Weights of a small mixture-of-experts language model, trained from scratch on English Wikipedia: width 512, 104M parameters.
Below are experts of layer 7 (counted from 0) of a mixture-of-experts language model. Rows are named router (the router's row for the expert) and show model dimensions 320-383. Each number is 50 + 12 x the weight over its row's rms, rounded and kept within 0 to 99.
After each expert's rows: "mostly gets" lists some tokens that are sent to it at least half of the time. This comes from a sample of Wikipedia text that the model never trained on.

# expert 6
router:46 37 61 64 53 62 45 39 62 65 29 28 66 44 34 72 62 40 46 33 45 51 31 42 56 56 55 62 53 44 54 47 27 42 53 42 46 59 67 52 44 60 54 44 50 45 47 16 57 57 55 58 48 55 48 71 37 54 47 54 57 46 50 41
mostly gets: " Na", " Bal", " Del", " Mah", " Wil", " Ham"

# expert 11
router:54 72 47 41 53 51 52 25 42 59 53 45 52 46 68 59 50 68 42 65 46 64 46 50 49 78 44 00 55 47 61 58 61 45 63 49 50 24 66 58 52 55 57 53 42 48 81 65 31 52 51 57 51 25 52 45 76 61 51 60 54 43 38 56
mostly gets: " His", " Its", " although", " but", "\n\n", " includes"

# expert 47
router:52 34 61 57 54 51 44 45 73 45 47 36 47 48 27 47 55 32 46 38 53 49 28 56 58 53 60 78 52 50 52 65 41 48 39 46 48 58 60 45 46 57 51 53 53 44 26 40 90 55 52 56 51 68 43 79 47 45 51 41 41 45 50 49
mostly gets: "09", " SC", "_", " Act", "pre", " stri"

# expert 20
router:55 61 53 46 42 48 59 39 39 61 48 35 50 52 47 36 55 74 45 55 51 53 41 48 41 78 44 25 56 50 55 42 52 48 58 55 52 43 63 57 55 37 54 42 52 51 57 59 31 48 42 55 50 33 44 50 72 48 51 66 52 47 58 50
mostly gets: " without", " towards", " since", " into", " between", " or"

# expert 46
router:53 44 54 45 51 54 43 32 49 62 55 30 56 51 42 72 54 43 22 39 47 58 17 30 51 73 49 61 45 50 38 85 49 51 50 39 46 70 48 42 51 78 48 55 41 36 65 80 83 53 50 54 49 60 65 66 46 56 53 41 53 53 41 34
mostly gets: " political", " initial", " dis", " private", " cont", " prov"

# expert 39
router:55 41 58 52 53 49 42 37 61 78 42 20 57 54 37 60 52 45 38 38 46 39 12 38 53 57 48 60 48 47 54 86 45 43 64 49 42 77 48 48 50 68 49 58 42 49 61 65 82 50 50 55 51 44 63 74 56 56 58 45 49 49 41 46
mostly gets: " program", " project", " financial", " business", " friends", " experience"

# expert 57
router:54 54 52 54 29 40 74 50 36 52 35 46 46 57 64 45 49 53 41 63 61 59 39 46 25 47 50 52 32 70 38 64 53 44 65 32 59 37 51 35 58 53 24 49 49 42 46 44 57 27 19 48 20 52 55 64 57 37 61 22 62 52 41 34
mostly gets: " ft", "Personal", " Date", " JPL", " Best", " same"

# expert 63
router:29 40 52 61 26 25 62 47 47 55 56 46 39 63 44 51 42 59 43 39 70 51 34 51 27 56 35 49 39 65 49 52 59 45 55 40 54 58 43 25 60 68 37 48 47 45 31 55 68 41 22 38 40 49 39 62 59 40 61 46 39 74 52 44
mostly gets: " Location", " ·", " Genus", " JPL", " census", "Scientific"

# expert 54
router:54 40 63 38 41 48 49 41 39 64 43 37 57 56 64 43 49 71 38 42 52 61 61 32 53 61 57 60 38 67 52 66 49 45 76 56 50 55 54 24 99 59 55 47 73 44 65 48 66 47 44 53 10 44 60 68 65 45 69 47 26 56 58 45
mostly gets: "year", " girls", " enough", " Rally", " No", " upper"

# expert 21
router:50 62 52 41 44 50 59 35 41 71 53 36 51 51 51 52 53 77 41 55 47 57 48 45 44 75 42 21 50 49 56 36 55 40 57 52 52 40 58 53 54 36 52 42 51 50 68 59 30 46 46 55 52 37 46 48 69 47 53 62 56 47 52 51
mostly gets: " They", " usually", " they", " which", " have", " often"

# expert 16
router:45 63 70 61 49 49 54 46 81 55 34 33 54 48 47 41 55 75 53 43 50 75 39 42 51 69 51 57 51 47 52 52 56 42 55 48 51 53 60 48 56 42 50 44 70 48 53 26 53 49 52 57 37 43 45 51 59 52 53 52 44 47 51 52
mostly gets: "From", " &", " At", " von", " because", " Dar"

# expert 42
router:53 41 57 57 50 50 46 37 58 80 43 18 57 51 42 54 49 48 36 43 51 54 10 15 51 67 56 70 46 54 52 87 47 39 57 53 47 74 53 31 65 53 51 50 64 44 44 87 97 49 49 55 36 46 67 74 45 50 56 48 49 51 47 45
mostly gets: " stay", " able", " mission", " idea", " short", " business"

# expert 43
router:54 43 59 60 49 52 47 37 56 92 44 19 56 49 48 61 52 46 41 43 51 55 14 16 50 63 55 79 45 55 54 90 42 41 54 52 47 75 50 27 67 54 51 52 59 47 37 78 99 51 50 55 33 45 60 71 49 52 58 46 50 51 50 44
mostly gets: " short", " able", " comment", " stay", " exp", " sell"

# expert 24
router:51 76 67 39 50 49 52 28 51 55 58 30 53 47 76 43 52 72 67 78 50 73 57 44 51 86 48 38 50 45 55 63 57 41 63 53 50 23 51 50 52 46 53 51 53 47 78 62 37 52 55 62 40 40 47 40 69 61 51 49 49 46 49 55
mostly gets: " (", "—", " =", "\n"

# expert 44
router:52 42 56 49 56 55 44 29 65 55 53 39 54 49 45 67 54 33 41 39 50 56 26 43 55 57 52 70 51 49 45 79 44 49 40 40 45 73 55 46 47 67 48 56 49 42 27 58 97 55 54 56 51 64 53 71 40 53 52 40 55 49 39 36
mostly gets: " Congress", " able", " defin", " NC", " quarter", " subs"

# expert 35
router:51 21 56 71 52 59 41 45 61 70 42 15 63 47 32 59 58 18 50 26 49 36 26 45 56 52 55 57 50 46 55 50 27 40 39 47 46 71 52 52 45 59 55 47 44 42 38 34 67 57 51 54 52 57 50 89 47 53 48 50 52 49 47 36
mostly gets: " tax", " horse", " hydro", " wood", " flu", " cell"

# expert 25
router:46 32 66 75 51 58 41 35 61 68 36 26 66 47 29 70 57 28 57 36 47 40 39 45 56 55 53 57 46 44 53 39 18 35 50 50 51 56 83 51 42 59 54 43 61 45 67 24 56 56 53 53 51 49 54 89 48 54 45 53 52 45 50 45
mostly gets: " Sy", " ne", " gl", " Sw", " le", " l"

# expert 22
router:49 66 57 39 50 49 55 25 36 66 56 32 46 48 70 47 53 70 48 60 49 71 44 42 48 67 41 00 52 49 63 47 54 33 64 47 53 28 56 56 53 40 53 48 50 46 72 58 34 52 52 57 51 43 48 47 71 59 52 56 48 44 47 49
mostly gets: " They", " must", " its", " via", " having", " had"

# expert 55
router:51 46 62 39 36 43 53 42 45 65 41 41 55 69 36 43 41 68 44 40 50 62 43 35 50 64 56 56 49 77 46 61 49 50 64 58 51 31 54 38 76 40 49 44 62 31 60 62 41 41 40 53 20 50 80 61 64 31 76 51 41 60 57 37
mostly gets: " born", " footballer", " Nominated", " Votes", " None", " Actor"

# expert 9
router:55 68 46 42 53 51 49 24 43 58 56 42 51 46 70 59 49 66 44 65 47 63 45 49 50 78 46 03 54 48 61 59 62 45 63 51 51 28 66 58 51 56 58 55 41 48 80 64 28 51 52 57 50 20 56 44 72 59 50 62 53 43 37 56
mostly gets: "The", " During", " includes", " The", " Its", " include"

# expert 60
router:22 51 47 43 24 33 67 43 49 59 52 40 31 59 49 41 35 42 46 60 76 78 45 29 40 53 31 53 39 67 50 63 55 65 65 43 56 50 52 36 74 46 47 68 57 30 36 65 65 44 40 39 32 52 62 54 46 40 66 51 28 61 45 39
mostly gets: " %", "See", " Succeeded", " species", " Votes", " votes"

# expert 62
router:38 33 55 56 35 32 62 52 76 45 46 52 40 62 46 46 48 34 34 42 66 64 28 50 44 59 51 64 38 63 34 55 73 59 50 43 57 35 60 36 66 63 41 70 52 25 34 57 61 48 42 41 44 64 47 60 52 40 58 45 35 59 52 52
mostly gets: " Location", " ft", " MF", " MPC", " Succeeded", " Died"

# expert 38
router:44 48 59 57 48 53 45 25 60 68 44 12 53 49 47 47 53 58 40 42 50 76 34 23 50 74 52 58 49 49 53 89 45 40 74 52 49 70 71 37 66 53 52 54 49 42 63 45 69 52 52 55 35 44 48 87 34 57 55 48 42 50 47 47
mostly gets: " ab", " su", " o", " imp", " due", " ago"

# expert 5
router:50 69 60 39 51 51 49 00 72 54 57 32 55 46 67 63 53 61 46 62 48 60 32 43 50 85 48 36 55 45 55 65 51 35 63 58 46 40 47 50 50 50 57 47 35 52 70 69 34 53 50 57 47 27 51 49 78 64 52 53 47 46 44 51
mostly gets: " was", " While", " Although", " In", "\n\n", "\n"

# expert 59
router:49 40 58 27 45 50 51 45 44 73 45 30 52 52 56 35 49 43 40 49 57 67 54 30 44 56 49 60 53 80 49 61 45 42 60 46 58 33 52 48 75 38 46 57 72 39 58 65 50 39 30 52 24 49 72 54 57 42 77 46 44 56 46 34
mostly gets: " minutes", "Early", " last", " born", " oldest", " Nominated"

# expert 30
router:54 71 64 55 50 50 51 29 64 56 42 35 48 48 48 34 52 78 43 57 49 93 51 33 51 75 51 48 50 50 53 72 51 42 72 61 48 22 76 41 62 44 55 55 59 47 91 38 57 52 53 59 36 41 42 54 44 57 56 52 43 48 49 51
mostly gets: " \"", " ", "  ", "<", " 2003", "19"

# expert 2
router:56 65 49 44 53 50 49 15 46 61 50 42 53 45 68 56 48 64 47 59 48 60 37 48 48 74 45 09 57 48 63 65 59 38 59 52 51 33 58 58 47 61 57 54 39 51 70 64 31 54 48 61 50 07 55 48 69 57 50 62 55 43 41 51
mostly gets: " In", " During", "The", "\n\n", " The", " was"

# expert 4
router:47 50 67 69 51 61 49 57 80 55 18 45 57 45 36 73 57 58 46 36 47 64 48 48 50 40 61 56 55 46 54 49 64 48 71 49 50 40 57 50 44 52 55 42 57 51 52 18 53 55 54 54 47 49 36 64 37 47 43 57 50 45 60 51
mostly gets: " Ken", " Ash", " Wil", "lad", " Jane", " Ali"

# expert 52
router:54 40 59 47 42 44 59 41 53 69 41 37 52 49 66 54 48 66 28 46 52 64 66 32 51 62 55 59 26 61 52 70 45 46 81 46 51 59 51 17 93 71 52 55 79 49 65 45 67 50 43 54 18 42 52 71 67 53 72 37 20 48 50 39
mostly gets: "year", " GBR", " No", " 20th", " set", " Premier"

# expert 41
router:47 04 64 30 53 51 52 47 84 36 35 36 55 48 66 56 57 32 58 34 52 46 41 56 54 63 61 53 52 47 54 74 49 43 43 43 47 51 43 47 48 55 55 46 60 51 36 43 72 54 52 56 50 53 35 74 67 52 50 44 46 46 52 51
mostly gets: " Records", "offs", "}", " Sciences", " Stadium", " Olympics"

# expert 37
router:53 38 59 35 51 53 44 27 63 75 42 12 58 54 34 51 51 53 32 34 49 50 24 24 51 68 56 66 46 52 53 75 47 40 65 53 48 82 68 42 61 56 52 49 54 39 60 64 76 51 48 54 43 43 66 82 39 50 54 51 51 54 47 47
mostly gets: " attack", " hand", " discuss", " technology", " health", " camp"

# expert 14
router:55 59 51 50 43 51 59 37 40 63 46 39 52 51 53 47 53 72 42 56 52 54 39 51 42 83 43 37 53 48 55 45 55 53 58 47 51 45 81 63 55 42 53 43 47 49 66 54 38 49 42 56 51 29 47 51 73 46 47 70 48 49 55 51
mostly gets: " until", " whose", " towards", " On", " |", " at"

# expert 7
router:54 36 57 59 47 52 53 54 61 57 32 40 81 46 32 63 75 41 66 40 52 56 48 56 50 51 80 50 52 49 54 56 68 36 64 51 48 50 49 45 37 57 57 39 53 53 52 26 52 52 53 49 45 49 15 60 51 52 49 51 50 48 55 49
mostly gets: "berg", "ford", "wood", "bury", "mann", "ston"

# expert 33
router:54 45 61 69 50 49 48 34 61 71 44 13 54 51 38 48 49 56 40 39 50 81 28 29 51 69 53 62 49 53 54 93 44 38 67 52 47 65 62 34 65 51 52 54 62 50 56 56 69 49 51 55 38 43 58 85 25 56 59 46 44 48 47 47
mostly gets: " rel", " j", " avoid", " dr", " 29", " prevent"

# expert 51
router:56 38 61 58 47 43 50 40 48 68 43 31 54 54 64 57 45 80 22 39 52 66 49 27 52 64 55 65 39 58 51 65 48 44 86 51 50 65 58 25 85 71 54 55 73 50 65 56 82 48 49 52 30 44 71 71 63 48 68 51 36 53 54 51
mostly gets: " Miss", " pre", " 81", " ex", " Canadian", " transl"

# expert 28
router:56 49 37 18 55 46 45 41 57 53 49 31 53 47 86 71 44 64 40 62 45 64 62 46 49 53 54 23 48 46 62 61 66 48 58 50 49 51 74 58 55 63 53 58 45 44 68 81 49 55 51 50 52 43 65 38 79 52 52 57 53 45 33 56
mostly gets: " However", " began", " announced", " throughout", " again", " them"

# expert 53
router:55 39 62 42 45 47 51 40 42 59 43 36 57 57 68 50 52 71 38 39 54 64 71 32 50 62 57 69 35 65 53 61 46 45 74 57 51 55 52 22 93 60 54 49 71 50 63 48 60 49 48 53 03 46 56 68 64 43 70 49 13 57 61 48
mostly gets: " No", "year", " pres", "000", "–", " pre"

# expert 56
router:49 39 59 32 42 45 53 39 41 62 42 32 52 54 66 37 52 59 35 44 61 70 66 30 52 63 54 58 37 65 55 66 50 48 76 55 52 46 55 28 85 51 53 49 72 44 67 57 65 44 45 52 06 45 61 65 64 46 72 43 15 52 56 46
mostly gets: "year", " rein", " written", " weeks", " assigned", "present"

# expert 61
router:47 50 51 56 18 45 76 50 44 50 36 50 51 70 54 39 38 57 34 56 55 52 54 44 35 61 37 37 20 65 35 57 45 60 72 52 66 32 62 32 61 65 34 38 62 52 49 48 57 24 28 36 31 61 62 55 63 35 53 41 46 60 51 42
mostly gets: " Best", "Personal", "See", " kg", " MF", " %"

# expert 3
router:52 35 58 61 47 52 52 56 66 57 39 43 75 45 32 67 78 43 68 42 52 61 45 57 51 48 76 48 52 49 55 57 64 38 63 51 48 49 41 47 39 55 56 39 52 55 52 26 53 54 53 49 46 49 17 61 56 53 50 50 49 47 57 49
mostly gets: "berg", "ford", "bury", "ston", "wood", "ji"

# expert 26
router:51 16 59 75 52 60 40 39 55 67 44 16 61 46 27 68 59 23 44 22 47 45 31 38 57 54 56 61 52 46 51 51 21 43 41 44 47 66 62 54 45 64 53 47 48 43 45 36 60 56 52 56 53 56 53 87 50 52 47 49 56 47 47 36
mostly gets: " pol", " cor", " sal", " tax", " pal", " hydro"

# expert 13
router:45 52 62 56 50 55 50 34 75 51 38 36 55 48 32 56 56 63 48 27 49 73 36 35 50 82 52 58 51 47 53 63 50 45 68 46 48 52 81 50 60 50 53 50 67 47 56 19 59 51 52 57 39 43 42 56 53 55 54 53 44 48 47 50
mostly gets: " Michael", " Ken", " John", " Gary", " Jim", " von"

# expert 32
router:46 66 49 38 50 48 53 51 39 71 37 48 44 49 58 44 48 77 41 56 44 53 61 40 45 66 39 37 45 47 56 53 59 44 62 49 49 31 67 55 59 43 50 42 72 51 82 56 49 50 52 51 50 37 51 52 66 47 53 59 42 49 47 61
mostly gets: " went", " took", " gave", " get", " throughout", " won"

# expert 15
router:54 38 56 75 52 62 47 46 82 53 32 44 62 45 33 80 65 44 50 24 48 53 39 44 54 47 59 59 54 46 51 48 46 46 52 45 49 51 69 55 43 54 54 49 56 52 50 20 54 56 55 54 48 57 41 71 34 51 43 54 53 46 52 45
mostly gets: " Tim", " Bel", " Cal", " Lil", " Dor", " Som"

# expert 31
router:52 31 53 40 51 50 56 45 73 29 05 28 53 47 51 99 57 42 60 35 53 43 46 54 53 56 62 44 51 47 56 57 54 48 50 48 46 56 46 51 38 57 57 46 51 49 42 51 59 53 53 56 51 48 18 63 80 52 52 45 49 45 52 53
mostly gets: " Corporation", " Records", " Islands", " Stadium", " Sciences", " Technology"

# expert 8
router:49 57 70 53 49 49 50 49 88 54 22 41 53 47 66 50 54 66 47 24 50 69 40 42 48 67 52 50 53 46 54 56 54 52 58 49 52 45 61 50 57 47 51 47 67 46 53 24 60 51 52 58 42 42 39 53 54 48 49 56 49 48 54 55
mostly gets: " von", " although", " because", " while", " While", "ć"

# expert 27
router:55 72 62 57 51 54 51 26 67 60 41 30 51 48 47 44 56 78 38 61 48 85 51 29 51 81 51 46 50 49 53 61 51 46 76 56 53 34 68 47 58 49 53 50 63 43 90 28 56 50 53 54 39 41 47 53 45 53 49 54 48 48 49 51
mostly gets: " However", " :", "Following", "Th", "He", "She"

# expert 1
router:52 54 47 50 47 53 55 43 52 51 50 36 50 45 68 44 54 62 53 45 45 54 38 49 44 99 45 33 56 42 54 67 57 49 48 47 51 44 66 71 54 46 54 47 53 47 60 59 35 50 50 60 52 24 50 48 64 45 47 75 51 50 49 57
mostly gets: " When", " In", " Although", " Since", " from", " The"

# expert 17
router:47 60 63 58 49 53 55 23 69 58 41 25 53 47 51 53 53 57 41 35 49 86 51 32 50 89 50 60 50 48 53 70 48 52 69 50 48 44 65 44 61 45 52 49 70 50 79 41 65 50 53 56 37 43 47 60 38 54 53 49 41 47 47 53
mostly gets: " However", " J", "He", " however", " which", "Th"

# expert 40
router:56 52 38 11 54 47 53 46 42 57 49 36 47 49 81 61 48 67 38 71 48 58 68 47 48 64 57 20 46 46 59 62 70 39 72 49 46 41 63 56 57 51 54 57 53 50 68 80 54 50 53 53 51 43 51 41 73 56 53 55 48 47 38 56
mostly gets: " announced", " others", " appointed", " won", " made", " began"

# expert 18
router:54 35 59 79 52 61 47 48 75 52 40 46 61 45 34 84 68 43 51 22 47 49 41 42 55 51 58 53 53 45 51 58 37 48 54 44 49 49 75 54 43 55 52 48 62 51 54 19 51 55 55 55 50 53 44 73 38 55 44 53 52 45 52 44
mostly gets: " Georgia", " Vietnam", " Philadelphia", " Portland", " Azerbaijan", " Chicago"

# expert 19
router:52 33 58 74 51 61 46 41 67 58 40 40 64 44 31 80 63 38 55 24 48 47 39 41 54 48 56 58 52 45 52 51 31 46 49 46 48 51 75 55 42 58 53 45 60 48 53 09 52 56 54 55 49 53 43 71 51 54 46 50 52 47 52 42
mostly gets: " Arab", " Vietnam", " Philadelphia", " Portland", " Marine", " Los"

# expert 50
router:57 41 58 51 48 46 48 41 44 76 43 29 54 51 55 56 49 77 12 42 58 62 35 25 51 60 56 58 37 65 53 68 45 50 85 49 51 65 56 23 87 60 53 51 66 48 68 58 86 50 47 53 24 41 55 72 72 50 52 45 41 49 52 43
mostly gets: " pre", " Miss", " ex", " COVID", " USA", " fall"

# expert 29
router:50 21 59 77 55 56 42 43 64 66 43 16 63 47 28 59 57 26 52 15 49 41 28 43 55 54 55 64 52 47 52 52 25 43 24 44 46 59 60 48 47 58 53 47 54 47 38 32 65 55 53 56 51 54 56 90 38 54 48 51 53 48 48 38
mostly gets: " cor", " gl", " tax", " sal", "irt", " pal"

# expert 10
router:55 55 46 52 45 53 59 41 38 66 46 47 51 50 55 48 53 58 51 53 54 52 28 52 44 76 44 20 53 45 57 52 58 45 53 50 54 38 67 54 50 42 56 44 49 54 61 56 29 50 41 57 52 15 48 47 68 48 48 86 51 49 48 52
mostly gets: " until", "After", " After", "From", " since", " after"

# expert 23
router:55 32 67 52 58 50 51 46 68 19 44 30 44 49 46 54 55 34 63 45 50 58 46 79 55 84 82 48 51 49 51 59 54 43 48 50 43 47 46 55 51 53 56 53 52 55 40 46 57 53 55 60 50 54 11 61 59 60 53 40 49 43 43 52
mostly gets: " 1993", " 2003", "2003", " 2008", "  ", " 2009"

# expert 0
router:45 61 61 40 55 50 48 27 72 53 45 50 52 50 67 48 55 52 52 49 49 52 07 57 52 75 42 05 53 45 58 63 57 54 59 40 53 48 40 64 52 57 49 45 59 44 44 57 40 58 51 58 46 39 55 38 63 50 47 43 49 47 43 44
mostly gets: " while", " While", " During", " regarding", " Although", " before"

# expert 45
router:46 44 55 44 53 55 43 33 55 53 55 27 55 51 49 68 54 40 31 41 48 41 16 36 51 75 49 64 50 49 45 81 47 46 45 38 45 70 50 39 53 76 47 56 46 38 51 69 87 54 49 55 46 60 57 62 37 55 51 39 56 52 43 32
mostly gets: " private", " political", " local", " academic", " foreign", " defin"

# expert 36
router:48 79 50 33 50 49 52 39 44 63 45 36 46 50 69 55 50 72 45 67 45 56 64 32 48 59 40 45 43 47 52 49 61 44 65 53 48 25 61 54 62 50 49 44 57 47 80 59 45 51 54 52 45 42 56 45 52 57 52 55 40 48 45 62
mostly gets: " took", " gave", " went", " get", " remained", " These"

# expert 58
router:45 51 53 61 06 33 64 42 49 58 49 41 46 54 57 60 30 56 49 47 65 58 46 47 36 59 32 57 25 58 42 56 58 54 65 49 52 54 48 27 60 58 42 62 62 52 38 58 49 32 33 39 35 54 51 66 56 37 62 48 43 74 50 43
mostly gets: " ·", " Total", " Succeeded", " Preceded", " Bronze", " Genus"

# expert 49
router:56 46 58 51 45 48 48 39 47 80 45 30 55 53 46 60 46 73 09 46 51 68 27 20 51 64 55 65 42 59 53 66 46 44 82 54 50 71 62 26 73 61 53 53 56 45 70 64 93 49 46 54 23 42 60 74 69 49 55 49 45 53 48 44
mostly gets: " Miss", " add", " ass", " ex", " transl", " fall"

# expert 34
router:57 76 63 60 51 52 51 25 56 59 45 31 50 49 45 30 51 74 47 57 48 92 46 31 50 73 50 54 50 51 53 72 48 40 70 59 48 25 79 39 64 46 53 56 61 48 79 29 64 51 54 57 35 42 49 65 33 56 56 50 42 47 45 50
mostly gets: " 29", "<", "19", " '", " 23", " 18"

# expert 48
router:58 48 55 53 46 48 46 39 45 80 45 27 54 52 46 57 47 64 09 51 52 69 25 14 52 61 55 66 42 58 53 67 45 41 81 53 50 71 60 28 73 61 54 53 57 45 68 69 90 49 45 53 27 43 59 77 71 50 57 49 50 54 46 47
mostly gets: " add", " ass", " read", " form", " emer", " late"